config.toml
n_layer = 9
d_shared_expert = 0
routed_scale = 1.0
balance_bias = true
scale_expert_input = true
optimizer = "muon"
lr = 0.00159
dataset = "wikipedia_en"
Below are experts of layer 5 (counted from 0) of a mixture-of-experts language model. Rows are named router (the router's row for the expert), gate (a neuron's input weights, with its number), up (a neuron's input weights, with its number) and show model dimensions 0-127. Each number is 500 + 50 x the weight over its row's rms, rounded and kept within 0 to 999. Numbers have three digits each.
After each expert's rows: a language model's description of what the expert responds to. This comes from a sample of Wikipedia text that the model never trained on.

# expert 7
router:504491541505477444516561470501481473503512569555445566480459553460456433480538477475608500539517447486450474400453479490463564556538590494466434518540609526497587474558530474503427517517580439451574475518506547503612464580514413440478445485534493463482493481430573484399558590504567538434523485590548490458524507503552672495485481561594507539514461441500468480546445497542475587517447
gate0:502549509466496470554584514416524505547441563439468517511593581507478596469552548524429484559535501470518511516472427508438527473660522551570445512610531514506480556417511495462497447589545486543489488494472519400483511473531461476517482430540530521459517462537500418434457718505514424437548546464484425464490485529503606467467529540436535501517530462514463475500491431541545516542464
up0:552499560557531493589535546472548551473541508499465420503490531497523516412547461464578579428483403569505479517484466458520493403549463474465623488582509514578488563491491517524407599489523527504514559517539551540513507496536472544521491492538422465484405490587386469474561549501499485533438477525550389592543430472449524542493522478499449430472530394446425548461437583535490619499508
gate1:583472487560529510608495534583521548479553540516461573495421448461415474508514543509610529587520461445490569535488585459450469519551561462479383389583473551460525505467448475493483431478478530522484597559501491429537619515436556500586500426495552474463570493545516468502562613508562481397403515571528524488421454477572508502475545490498436548504461537479452491530540546485492526525493
up1:422450532485473456502510491496481451473477538551498463414444514561542531413498529478496531449513497475501459446551510525556451535553495456439574448461470400518459571544438544498486492525423530572402519575517601616445488545553500410379512503427517550486538515453499560581491457489507494532482505415511499612478482557595441527536565548467583425474651460443505493492464561532519444555513
It responds to: Middle and final pieces of foreign proper names, often Slavic, Germanic or Asian, such as -ova, -berg, -ski, -sson, Gdań-sk, Liv-orn-o.

# expert 9
router:488467545545510480600430603494485540538488429528498444497508566489544585462594528539565489547515436489498568555534472547573559576585468454490586466628550478466512487574435519472541521494519472474489550488510546496608471522511456471495534549472488450510481490482534457453419499490396437416463509456482452489517469486519618383487512502568494584466534421442458542557493610600532533561536
gate0:471476521596470443534390567447522429500579517549560467517425430473444550569400513458482577484451578493500502500495486461528510512488494428468561525479584428514467470435471491472536432501423473546511449541501502569449514489501522551620499430493407513461514497451548524498437408468586591577371567455432493526454549536519558468510399466483462442511501452457518442522506490408501523469416
up0:551527526452533529520530510555531472434572585585505555567493518485511514468511495445488548506566534501445595425476509474472474438573501567523503526425547462537481493427557460515582471539425573538484487545567439452499484476460399478611613502459548445503521496501616572344555522509507521502412512476520467432478444577522549480447479575447468506511456433584508460548480483480550505510623
gate1:464531555521407465466456456506584430592529408603516457438473513466531517500473433481548524546534438458496564539416562425528524533559465486430452387496515461482507508521481441515447480506539485432608531507488550458465455533497442460457433507474456459586595494574431582542464576444451559547544504479551552458554567516385519511544423484465508502470476515448541487465363506537533551529440
up1:516533359511552523521512526437482566344499525568471491465495498476496548457586527638467521532501561543534565483490460516417402411422486472527506527472497567490470547467428626429540487543454570469498414476494550474538511455511462530593567511549415472487425514475491481506505459624483486504505546460464480502439502536559526532475539472469461477472562513546488571577548513455523428457595
It responds to: Single capital letters or short capitalized pieces beginning a split word, often in names, tables and headings, such as C-eremony, U-W, Gr-id.

# expert 12
router:529513424485511429575469486492490515544608493523589508490520430510501461437550466475553472498475452568595438464404440506573540573431462486553509476443546507476489493606559480459483529473616451440513578400554470449518519491431334494431534529473395475570474533505496480511427432479623461475554457490517496461497532506553558474462532462512572553526501484402485499561457512516518499489433
gate0:495432417552516514540577478447486459536479501583570491492429562541498389511439495529523509481484506636524532441481559427501523494496450512502471431501500535551553512501545533512520563480430553462499585477370477511474494595513471515491501477545628548508504510466547432617502541546503560478524580526608516467476504491579507488494597477508487428438465496537463448516588537509493530518682
up0:471566430570546471433507518548438526483423439509455562568474542420543507471404495543553537547513501512514581459474530454470531458489428474486546448527351564567450503386484430492543438506513500507453477439581466472519483457452501544534553515444438546427472647597466518629564518498520494583551529521466480533457562505495498501476515560504484439506458511563458607507447482541487564433502
gate1:492447522425513544489498479444523579522550444596467477526467534565551452498536538571481530582557519476569464503441455421470431523432580459596536490508593471438498542521458380537529490439482549516507393495555463521482469488513505591460567442443487503487438511573467488474438493506483395506561423469567553496515523516471413453592463504562498550449525598452590556534597473490449498470593
up1:592564514587490463530451527520513483508451558512532520437494484417453532495471443420528461459527575517493503515535558556526500450563389551418511546409428464551512444509573491479518551595498489490481635477516490436541577475512572455555523556527467451495573434423578478507483514558545537515485513528463461498477478499373609532457520483408489465545523527523426438462435556569623472434504
It responds to: Blank or numeric table cells, year numbers such as 2020 and 2006, month names, percent and degree signs.

# expert 1
router:513561501508391581509508523544451462528506471529517457459490457506497495574494575534474546536555472504533452549490523549442497635510577459501671443475451549432485486536458503444422517576506548585567447532558551542517374441415442568468454493570384511425531553531447536537492505461470436471467524537484523526505545521511586497380556582472467453482475518443470507504458521483481473560460
gate0:495507414561473457549610491502407547535406478510553470541545601521491574509454539570474508471407509537458469509571505523424449494515497462460551515386538532410459542571492538517494545453591608506558503578589523470478415416470500518471540498589506453433461504521477460494517534519388569521454578482503454512462520495439598456475500491530469560443474400428568489486506456468441453543539
up0:486459503533478457542503501550443522525431448508353466409466520593526463423486513536481480625467459486517477451453494441550549608502500562509539497505486468488494454507434549541582432458489474397497493504542546534441556485514517529524558501386536538622518551521546425578456512521460464439526486467586445527519442470482454535542499446506668509557451479539536459515470446451587452561456
gate1:463592502495469360521448456516453549456536481574432556535438523537557501544461539488472474493429537480437467615461471529582421521489590511500479460540462439484480588471426525428534561483428508495460535539447484439468429599586536559498496394523492523486483456489463517485573519402428497572465504460490514588433414522469468474412554475540516525570559588543394549507545506517511509509508
up1:457548485407466462484461510456430538508487447500440496463501484428566499569511605516556404548457520390441467599447528532493497515557621481490552460556470499426449482410447497565558498522418429550471441532549574463494533607577436498402496452480453532566515458511529494465559532521468598476505397496413515524460501509551539468504598478517513543477558529503449606513450481530525550463466
It responds to: Opening pieces of lowercase words split into subword tokens, often Latinate or technical terms, such as d-eductibility, p-ivoted, ter-rorist, per-iarticular.

# expert 14
router:578560476446503443544481470544547587539572465444473594563428563538509405512561588626484451618565465512499475521510463568426565522504532441561575483583509521486458553478505446462466438477549553579593440544546483526558483491462480498479527540593510431398497528478531448528530547576470471428551497481482506574569548553544530508516544465521527542473479527446436549530544570534464587532494
gate0:437504525462590467456521521518530478513495475535491545476436537473434528476432454547448540552531504515530453566546479559576571465496509472493591528536461522564455446458482471533423591367606541492491469430471544456467454398456458436449520488427460503569390497462493487576625476435561509418531489579432523506470422523515451532440484425472409564492432553497566456492574477470449515540469
up0:520526484470438534522502507515486495490517497451566432542557460434611430562596561429470505411517457501476535441473537471377462484471518486502446464483476453461560463470454563546597523606429523519493530559585528503547541605546506559561458546558513497431577537513528500510392504531487483551438540422562471498526536495525508501553443507515616472509568369523450522496401525555580507490568
gate1:469441526548547585506499485490411469485518438469542424526454545533428462506428493520503528479429556466474537443520497391472515471534492451492482503492460591397655529553568493502522508468511542476453547523514503456572567562442498516593553438561443428443482505475465443535482467528445521508495524525558433579487522516458566486422584425424557477419515417557563419487556535575435545598521
up1:409483464524422454495571471545403568502487589459425486562587555506496584490476442415498453567490458575588552528595526545470448412457479556455597491474544475484523426529447545496415519610481518473555478519507464604519497459602440550444540503508508517550456567512486480523526564522609438510498569522461574593529484477502489519495506479460431535503492559464461498488443486423440451429491
It responds to: Pronouns and verbs in running prose about people's actions and thoughts, such as it, they, him, could, asked, subsequently.

# expert 6
router:603500435537481460520452554518505544543521424494499469454518508486461534418538493574508520563446509494577443514379539543443506587438502481533487477478456543539523440438507518466427602527543464595484534600559442434494396441451411524457499572487542456425450496515527469394469509554457392455479561527432456512451551468566573455429550510511504492502572531527431470584442483521481588530477
gate0:541587614386493487498567523547415481494477550443528474548563511480520523598462468525529499579510479446499401447487497442533476500549457559547499490521549606576478478534437528465604430526511546499466503430409499494552511531469609440553525426557549455573519442550472525520517463458541533405488481456576476572524458480580490544549579589501486462496466544521536426498595528555521521504599
up0:525470497366469423597504491483444478541568464466504545537543471540442538555463485574482478470585474492547484483509521462488514530629527522519430381494445455555475495512535548422515511565564552434402531485354467388484575512473527521445465486504478379574539495530496533576504510514510579473508465507544534607485467547449526563524477432423591448490529468452524517509581541557499506497475
gate1:398518396494432550403521491522473451623527528474479523493503460512456498463483564472470601521473423500549540497524513580478532538448496506454475454379472437476523494553456448548488632515545494469562511603585515486489569429538390438477550485482540511547607474564496548484501456501513529508552525555560524573482434426508566508536512438544531518526436464488527542598573487442596488500440
up1:524384501479554508464587538541469537465516435474541510498516448484615507476457561482448432550559611531490568537547511462546512433494432489596438543527595501513502543516535531497518520548467438576584492452461562510501546516411593589545480446617527492493502512427478601506503505503532533481535567499432556487419479472541381465429433491496541535509453398570523495457464542504528576516430
It responds to: Line breaks after sentences, list items and table rows, plus == section heading == markers and closing quotation marks.

# expert 10
router:585501474478428358632409499489492548518560483469516583391411453431516571526493418590494480549449522499534504492481560591478544552499419466557507489546522565487477410614530467494419484538565525490478498497539562445524501519432414509503532435520420384514557528469529494494473509402487502494406457520518454491524437458518477502415538517510509556497497547449562519525526540525494579538470
gate0:560475482503436567551515494532504546499550523480487439478411534500550510530527549605508542508492442379550496527465498604551396456467439511524520584398518568532515488493485517587523480492499436486455456463480491528425480467449470591438504507462496517482514443476548508471461432490537519487481478423582485474346562464628529493617507423521413540591484518502536393527473531484449491436568
up0:386532564500563472471471448511498440539481447500479493497592529448426582560501494552530478505457546612425528455571523464433584443542534501584510462540384465451529567500510506451508495520464526597480493552547497444462495556532447445540542549567511508479544593507486548525573546517438435495492603589414573489578475517495471547418470590453521474430509462522442548416546503519464554586471
gate1:529572472520497433427518567600570467490612497506547482464582504535464452487480534517471565515521459574508537590448496538501550530456492536482481539472514513447422568518539582504415505475514405503630448473633526520456483568536457482487568459531406524539500411523471504471450460445495514526503550497546458514501492478473559401407553508564547535463509446505510463555418521434334478515466
up1:520462571426441482561474564524481501495513500488405467500495486494486550511509509453449544549528523477469523536438371564482502603499480390570579490555463569445467477530486523504450573491538520451482473509552474485521586497495401628485467415504491568401475563585469555431553487445521516477449500571444502469532457479506524602498493493517514552541570500477402552523482473605490397566616
It responds to: Pipe cell separators and dash rows in numeric tables, commas, plus main verbs after a subject, like is, located, peaked, housed.

# expert 15
router:517524436449486433614427604513498518508530435488514521523477499501491522456562494566505396545475524565520382562503539495483507544524552482417468463526552549438475439485447509413452617554535584596511513477563477492531413519515497563471558626522514475450436458482572458543502562499518437416561458513445447419498481481518515477465538506554531559527565473410508567560417596488434487487470
gate0:437510512490497579537519535427514475476497527426421424458449512460485472564510485581432581489524455450571463430449524476528496545469530500498534509454444515463516470477580439523502554518605500509522460390481475470599557527508488482421483518460484491441537491502404505580424595568539489500475471513504561470521585450343424450449574526555546448555455459432495456442383440438421516485534
up0:450492495459483469521577454561521557440542434530490489544475502489490561539424504494458514499498608502557490510541500596490504528456486488466534513524500471504427471571491552360569509498395528533489502541541446495438516465468546560529589529595440561561394457522548517521620470415536493563504545533535437515411457526566518555487530508468488473462637513463578557442583486380561458485441
gate1:483559442467616396511465554521499535503472439509457475532360456478505453578521500505529391486509477501538482548480496462515473502493532429453492441475430513483475488516487455407542406557440446485455517584419557505460531463531459392513405457506501399493517491536490471560479503493509494477523468522501435439576534456537616611534495521557536503534478450527379437495484432537421564523614
up1:483419507575475593533521477398481493469545523466541496452517572447478536488471446493430551486523538529445576366566465495582479516497493487547538438564527538471551437495488601486417597452528546422528502467549433558552560541418520580483458521457527510484462557447456514481553434498506486560452531507403571567434436471454434463482490549416493458527527497566591493483449522517610413461448
It responds to: Determiners after prepositions, mostly the, a, his, its, their, and possessive 's, plus a following adjective such as first, American, fourth.

# expert 3
router:494523501515499422608451510559536539578509443563527491516417473557432454408481467607559554556556491502554481541459502589490527583488456431555560497541526509503516444515532528396492503493602480473518525576547478445633486513439422527392493486522498483556477516464608418397496533366567462488493485586473457478518549478483530471455527536522526509479514504431517451510538495447525579564446
gate0:424496473558482492420478517487488595535452431482487518528420404516398513470538436466476568548456554558419501567508415523436508587528486351484518399500498505473426526450440557427524488559464498499490460459493584506541398452464556612488476469485530516440443541489474500491451377405417546459544572429463514521518528519523537519482424487575506511525453494531464514462460451566472494435475
up0:437500428505476509498574465423491604528484419502503528564411460516522444473518498569442511524427480579416510555514476535393431569500463412426492405461556461467469508495467550479471500578471447470450495440495574529504528492484602579463480511539538457413509485468442518467514406448383528500579586431460514588548567507563546585500494429587515446489514556520484538494468427567507470487513
gate1:583484495478552512528497542459421524496420454481429553472549558416510474488568471601533565510487489450548450459499567464580492493458640468574486376505495485478457448509499470473558488488498512437476558548490488432454482505531554505503602531476526529529514488478531532545476564527429381501405453607607503442531494491406474379441470515498554498487513551447591504526571605484467457515473
up1:513461495410558454502415452502548537483532482554545537479565532434524421472535485576459553511503516418623435559466539537493520547530479446578462369454570497504421514465499555437533567504519556537490478596498502511491427400469512511525539513419540479456557465511498575531495597566465492609448510495504466372563491593521511530513466581535444434518444481459605556517515443448523517470498
It responds to: Number tokens in tables, scores, coordinates and statistics, especially single digits after pipes, dashes or decimal points, such as 61.9850-1, 6–2, 1,570.

# expert 8
router:552504390461473520507426436504488512493527518560470486449444452459543426390465561434566527528566451554640590518549495587469474548441515530517487446513609533463509563514487517469546506546545547504543563475555441441509528391471423539450532489507570467488433513423564521423524517516484527503432574571544391554504528461500531504458540465472531487393475506495475531549523560442473610576511
gate0:507481419503452440484461537559476483516605469480463519553467398436492449436519540514517436498504445468538501500477584554482471541563562479451501533492645505452531479582477497480466469504486397537582500602508533442563535466421355476537523465512484483478463408476549470442594578375523551524489539443474466567492478502478419489478536487550563553512423530486455489551539594529484567544433
up0:462484617490496500557583478485494455491419532544612584463435619562431435571487465523476530525459526539496449461436378514536619504431491478550473519476404482500448529454522489496561468539494523464429501426513444554499550532581639526482463509473500503456528612496499521553407488563540449480472464537554523444513471452558614477471495483481469464448557545483539517499507451505507439459589
gate1:540416416554562385460420497502523510544564489515457421489481453505467546468532515446470581566462539574512489459390547567514455483527566533580478432478569527553552576455528455512494515494539466629478427467525517513564385499446406542474627482504510529541477494537482514505412483545531563520528480475464518593460437439524519534498524495434480444455470400409523514517517615491523468485468
up1:386525445431397552539517518430495556414549452472447592495543616512438516553509450493446423394511545426568521566503500491495561551478408589448487478565520546473531519445414512491482546502513504448545575489505518497498509498485561552484436494500496483480484518500499440512549468525545508506431513501549471390482583522558455442497640546499514545610592581582526441511436491515446504481492
It responds to: Final words or suffixes of proper names for places, institutions and taxa, such as United States, Ayrshire, Facelinidae, Legislative Assembly, Sri Lanka.

# expert 13
router:476533471521499434499417541493554550592516369491498569560507529468449533588625558523516507536522511502452424556591539577436473556501540422595524544492466516529468489497453520483483550511566509563606370608494533508492492497491501552478465436490555459530456461468480449437503512560534510422454507443508519460550505487627501425598449512536588565461540445500448469532498496509459420543484
gate0:485463488405590441483501527427484455447403453481543539489407502436500504506484493602500492473519505529566480529489432488530453434535580401623473499500473432515565427484412400486535508492529542499427453494476463426544496495605539425552491534406508506508463432505488558494496526427433533435515471495482404473449521482504482520461446561487505501473456456403467585473529493519455514666574
up0:524476540482481470400490558478503496505447503568444442527538527526502459490534475468486494490506448500496546460623502526442508523507511498518485483568530591553418468453468605459472468502465538549439427502558504655497476465473515460436515425570536471536552521515477304460548415617465517523573442527466432528514499411511480520513525515453542518600534506526483506537558416396421496532566
gate1:584496521415441438625393638525477511519453407571465480512563493434478461505485536527548546510388459517532617453488422559468519538500510498496435515507552472614403520435520531441536512576489499440510541511436496494525478459517517528433570532438598495468492502488570490555499426448532462488430529500589426531486438487587526494548500471576536512480485493363471477503488519524529472502475
up1:406484523522495538472423407526399527502465557391489486477390606509493497609456482463399531554530407508511488558504578423519464538458500447552534546503417461449520540448528556498527544372529550634534445596530485534445501527530437562501483532533467489512439491518473561488492521533490519433466505524451511544587493473383500550403494486504405450498474485459552480449491531517536525462503
It responds to: Hyphens in compounds like then-President, commas in lists and clauses, opening parentheses and quotes, ampersands, and prefixes such as un-, dis-.

# expert 0
router:429511408515500472538549505553563518554468471526507561461457595468480548554499418460596551568507522554535505555480568525559514539455597453511567513480493548545549482485460561462486553545448494484480482501516475469582548494467320528428439503537468445518421495532571517509586589492475436442453529446498475400472591525469565468417539450436536539552509576556448523516548571485413555479469
gate0:516480533471502462428488519412455505532450483523465526582493502452533552541429438447523520499445495488489408464391584517515544517568447417518517455515418537515402465396547496499433430468404518570473472491453522491506516512449506517380503482497558460519542588553479531554365632467478478507645505516455440481532519497538460562520404514520575497429528587487527522483506549468548495534556
up0:430492529418554514517568513441416508482458439518527470518464535512540500576496507478516487491493524514545466519591526490504479486557466569518449533385544414393537550582436454527574507440471459573452491513471587506397538533570502494404515458468515444503446389559569475502461588520493538492499492567485495474565501482395508536584558477502526554464484435584477492586521527558650512514593
gate1:447479541433413471482484417464561490601598616378539489477383584544601503490484510471536480414503423448461502470435549525469570550414454545522582479493464464575517530599573501487489526479522451466485529450499507565558430534466506494555401485481495530433535544502436467491485540446464478480464549521449530420544544524453442494542371492484521485496517539509533569420495448564471501514543
up1:447463505486439502467486551450505476462471613415522474469453529598553524447504474454542460400553548461528490516517509559459556455493459484501592596516480509504586536549516462522571513468484513474513584516550551602475581555567504537518447525491527573450504582439427476449474459517458504467460569433529489468413537418418418412518415445436515539510609505554534464478512450539582571411547
It responds to: Inner and final pieces of personal names and foreign place names, often in tables, such as Kade, Szymański, Yarmouth, Dobele.

# expert 4
router:547487556470557559571509569515492367559513525493513477519452465594430450552499499564517593559564437555535517450468479527465513575464551469575530529527586569551474558553452567468525452527601420516440560479479494524577493437428445508438553581528493408537494567496524557515469605529505407409489447511526480476511528564477506529442535560538540446545491472472569516638475510473482447526505
gate0:447487473494505398507478549642512437518490474524473541517521422525406431526582441428531486425442525545547543475537494504456476544482525468546458520455449520452530458510618590588430450436522433567423472508490514587548520482463499402490475504515425494516538579502528493547527514436468384529417493494484666489607497471408496476459530462535463515519506499482539509558442529558550500470473
up0:442493436579578472556531466449493513432590520457461459443511451507448479560511471441439598471391516468492505441481602512552478558481550530501507503559458602494485529543529521541598563509524419566552522532486509489413580515477470483473575482532450470597598534408538518475490521422428555475436493562471488478471542542452548473412583563587579518406455481507505527555554571496552475492529
gate1:485509492419462400502499467492519469539528458466454522508483487523467461450404467455612502526474487439542465465436526548550432593593491515455601564494525437510522482492534538380525496447513487491512527503431524500496492422472507463494555525518499404424493475600516456495504547538450470426622589509505476428461509397356492476456488536602391483529451501578546436487496542534540538422535
up1:472515412505475647535508446595445505507458577520560514418546476538450522483547551518495528458533546588472477540449473470440576497423519502516339466491524544457485591412413486586468493591547489549401475520529460491502476535458504553529466483542571524487434443467518499567504522460516535532435476516508500565544544541615478520487493493467614535466563498490432571472576525490425455536434
It responds to: Adjectives, adverbs and compound halves before a noun or hyphen, such as well known, as well as, 12-year, more, non-, take-off.

# expert 11
router:611477460509440419481437566464445528556616508541486490546523522559512563500501569524588452545532479524514420578464540511425478548419439441555479483575434489415431550447452482425425533509559505589519534602514504511560482567391474517489473533469523500566489422470547485440503501551562459536521528475429462510499481445499523507461618485486558574568585500535506556511501605527484546567474
gate0:401525574412496493396536447423505451460515497492522413550493418508490557396511592498443534488490397533606524505463528495492520512412422530479577484430526494506514496470486493566471521476490476535401512416483471474532421553462545478548587522487540498479407520500435418417561485432581431464510432505443471506476537502384463499503527545451543452561546443609535505424467536472540523514458
up0:532511577581563561428526495404630566547402493549445475544516621525412449460452539490566536531506431503522467425425478560445504428486575443409527458492453408493515460396516536488546544541507527493531456525554515525434543468462455538495494531506424505557419412509542481429474538474478568456617484497533548511542567478446490553481525564491583497477496495477407572470469494528473485495465
gate1:486595488412515467495512532525513475586432526428508519489497516546531392508525521638453507531449523540485524471566578457536395530471573562450512517515544532480459544488468563459489493420470451514456529536492517488562495472435519609489525478464448510419482537523467486534450465502483468573443564430461488542463417380458527435502528492473431592423499517538558471472461459657550372506466
up1:488570507472505554539526593453511513518475445556502454505490394579523543530476530476515511459487416431508532443479388520376606451507474408400478513509424485516570537477450462530522469453461533487520459498489576512447457532441494491482415440559471550499603429574506515525422506463593580584514460542589537576522554613562505546473465460500500400570491526451477487487572507489488527546552
It responds to: Sentence-ending periods, colons after infobox labels like Produced by, semicolons, and clause-linking words such as which, who, but, when.

# expert 2
router:487542446493484496559521529502504559541571478533467482446459540536443511554497544519564483572513427524548479408551470552405459539494478395490445465624414494490512487466459450448448582504549506452586450605559472493464483542425460523493464553470511455525461422426544461478411433505536477397478491505523461512499462438549469511429498433451478563558532508386436548628458611519499464544451
gate0:538516477445522547534542563530480500423548514523463472484522547329555495507601468572505470422521583519479524429501520499575466517561492451519590401477512462516445479586504451422551500460545514506491497458489599465485515557500506465489442576421524485522473512543511517517402554496501495466507448547423449519432353419461412511526435525524543437451431541522444521423526580385499477493526
up0:544452472492467484477427427505517430388504494463490456515571438442437545468455451493543489428372596475539582526428499525462442522500437550555477436571465475504568530479521462461530443551436470599450570488472553456504468505477528521594507413420507485496398447440519577483500498472515493394411447520548518527400392483460485548497572474558426486545439527535550547520446552500547478475507
gate1:424485532440557585523468509492521455556437497548493432446470491458539440394506556452540487546479466519397512596584511580483394388469416447516465414516514472493582470536528495587530543529448523443487444571437529477569540482568420602516526468442524456523521591542533547537570467478471527445457601532514536495527516469526440525509498538487414473561464426514456482484445528492507611437498
up1:514418562383576540454543524531475495536524478616489454487460484567552484343518482478579490501518432521457526592435486504459530488440453532479455500543538424413553473565566487582472540553544530553377402588431485476496518446553473533497466400511520517448562482462560545510504489497404562505521516399428500479409504497478472504513500527475441569547457443493487490429525552482530490493568
It responds to: Prepositions heading a noun phrase, mostly of, in, for, by, with, and sentence-initial In, e.g. battles of the war, certified by.

# expert 5
router:541560449366449462516416521510503514606557535557511473448459522499610484471521534483552501531503557504591540488539473565511421536447550423565510453551500542515389535498481515456521427513515555511439429437457504491485533533500396603442573533589687456556506490494528424477440545514539538474516529483484459494491509478547435514506519565576509569576491525491383493490518496545482506481464
gate0:453511462513511538568461446503473513488602461417570516476556503436484415433395527540519591499432488475459487473588518484462398515517446433507457513527566540476602522509446490401477440570523508566481444427575531477507499501491306438451507517561522522527539524557455522561497549479465448530452474465440438553514564478452591476515506467557514558539491496437434435464494525489441396467528
up0:534497524484574490477484583543578452526501546497473414497518546514516595523561504493487549522535503524532500402558491465611535460496520484628542547505522534453418434503584533569486523473457468538555458433431547557404455508524523456470540549402428447530461513458567561497467491490590465481518525485475528507504557529485391516446456528393398475464569567514600575525433488496582565452426
gate1:466512561533524456535461526491492584506462562487596584413424580533440451502531389488470470510447515543507429520581451527512428475550483488524493414542407408412542513529542449501402473463501560520597468504483411423493527548460518507468447457473585401528491544456430403435479605486547499483484539455535522575493539504490513538516552471399515492436487588502587494485511564462510572489516
up1:466520434523527570610559544522442558551547436513493540468507537490462518392558455560444431509416533509483525570555587467528469502456511527532391509503521484498488487415487478473498609490467443569583500508392465469531468558558606475472450512507547494530536508437460480414447572550533479536603489600575596549450541520456534548558559478551495514484590510595481429490429493512472502459526
It responds to: Pipe tokens opening table rows, plus title and role nouns such as President, Secretary, Minister, and common words like New, part, many.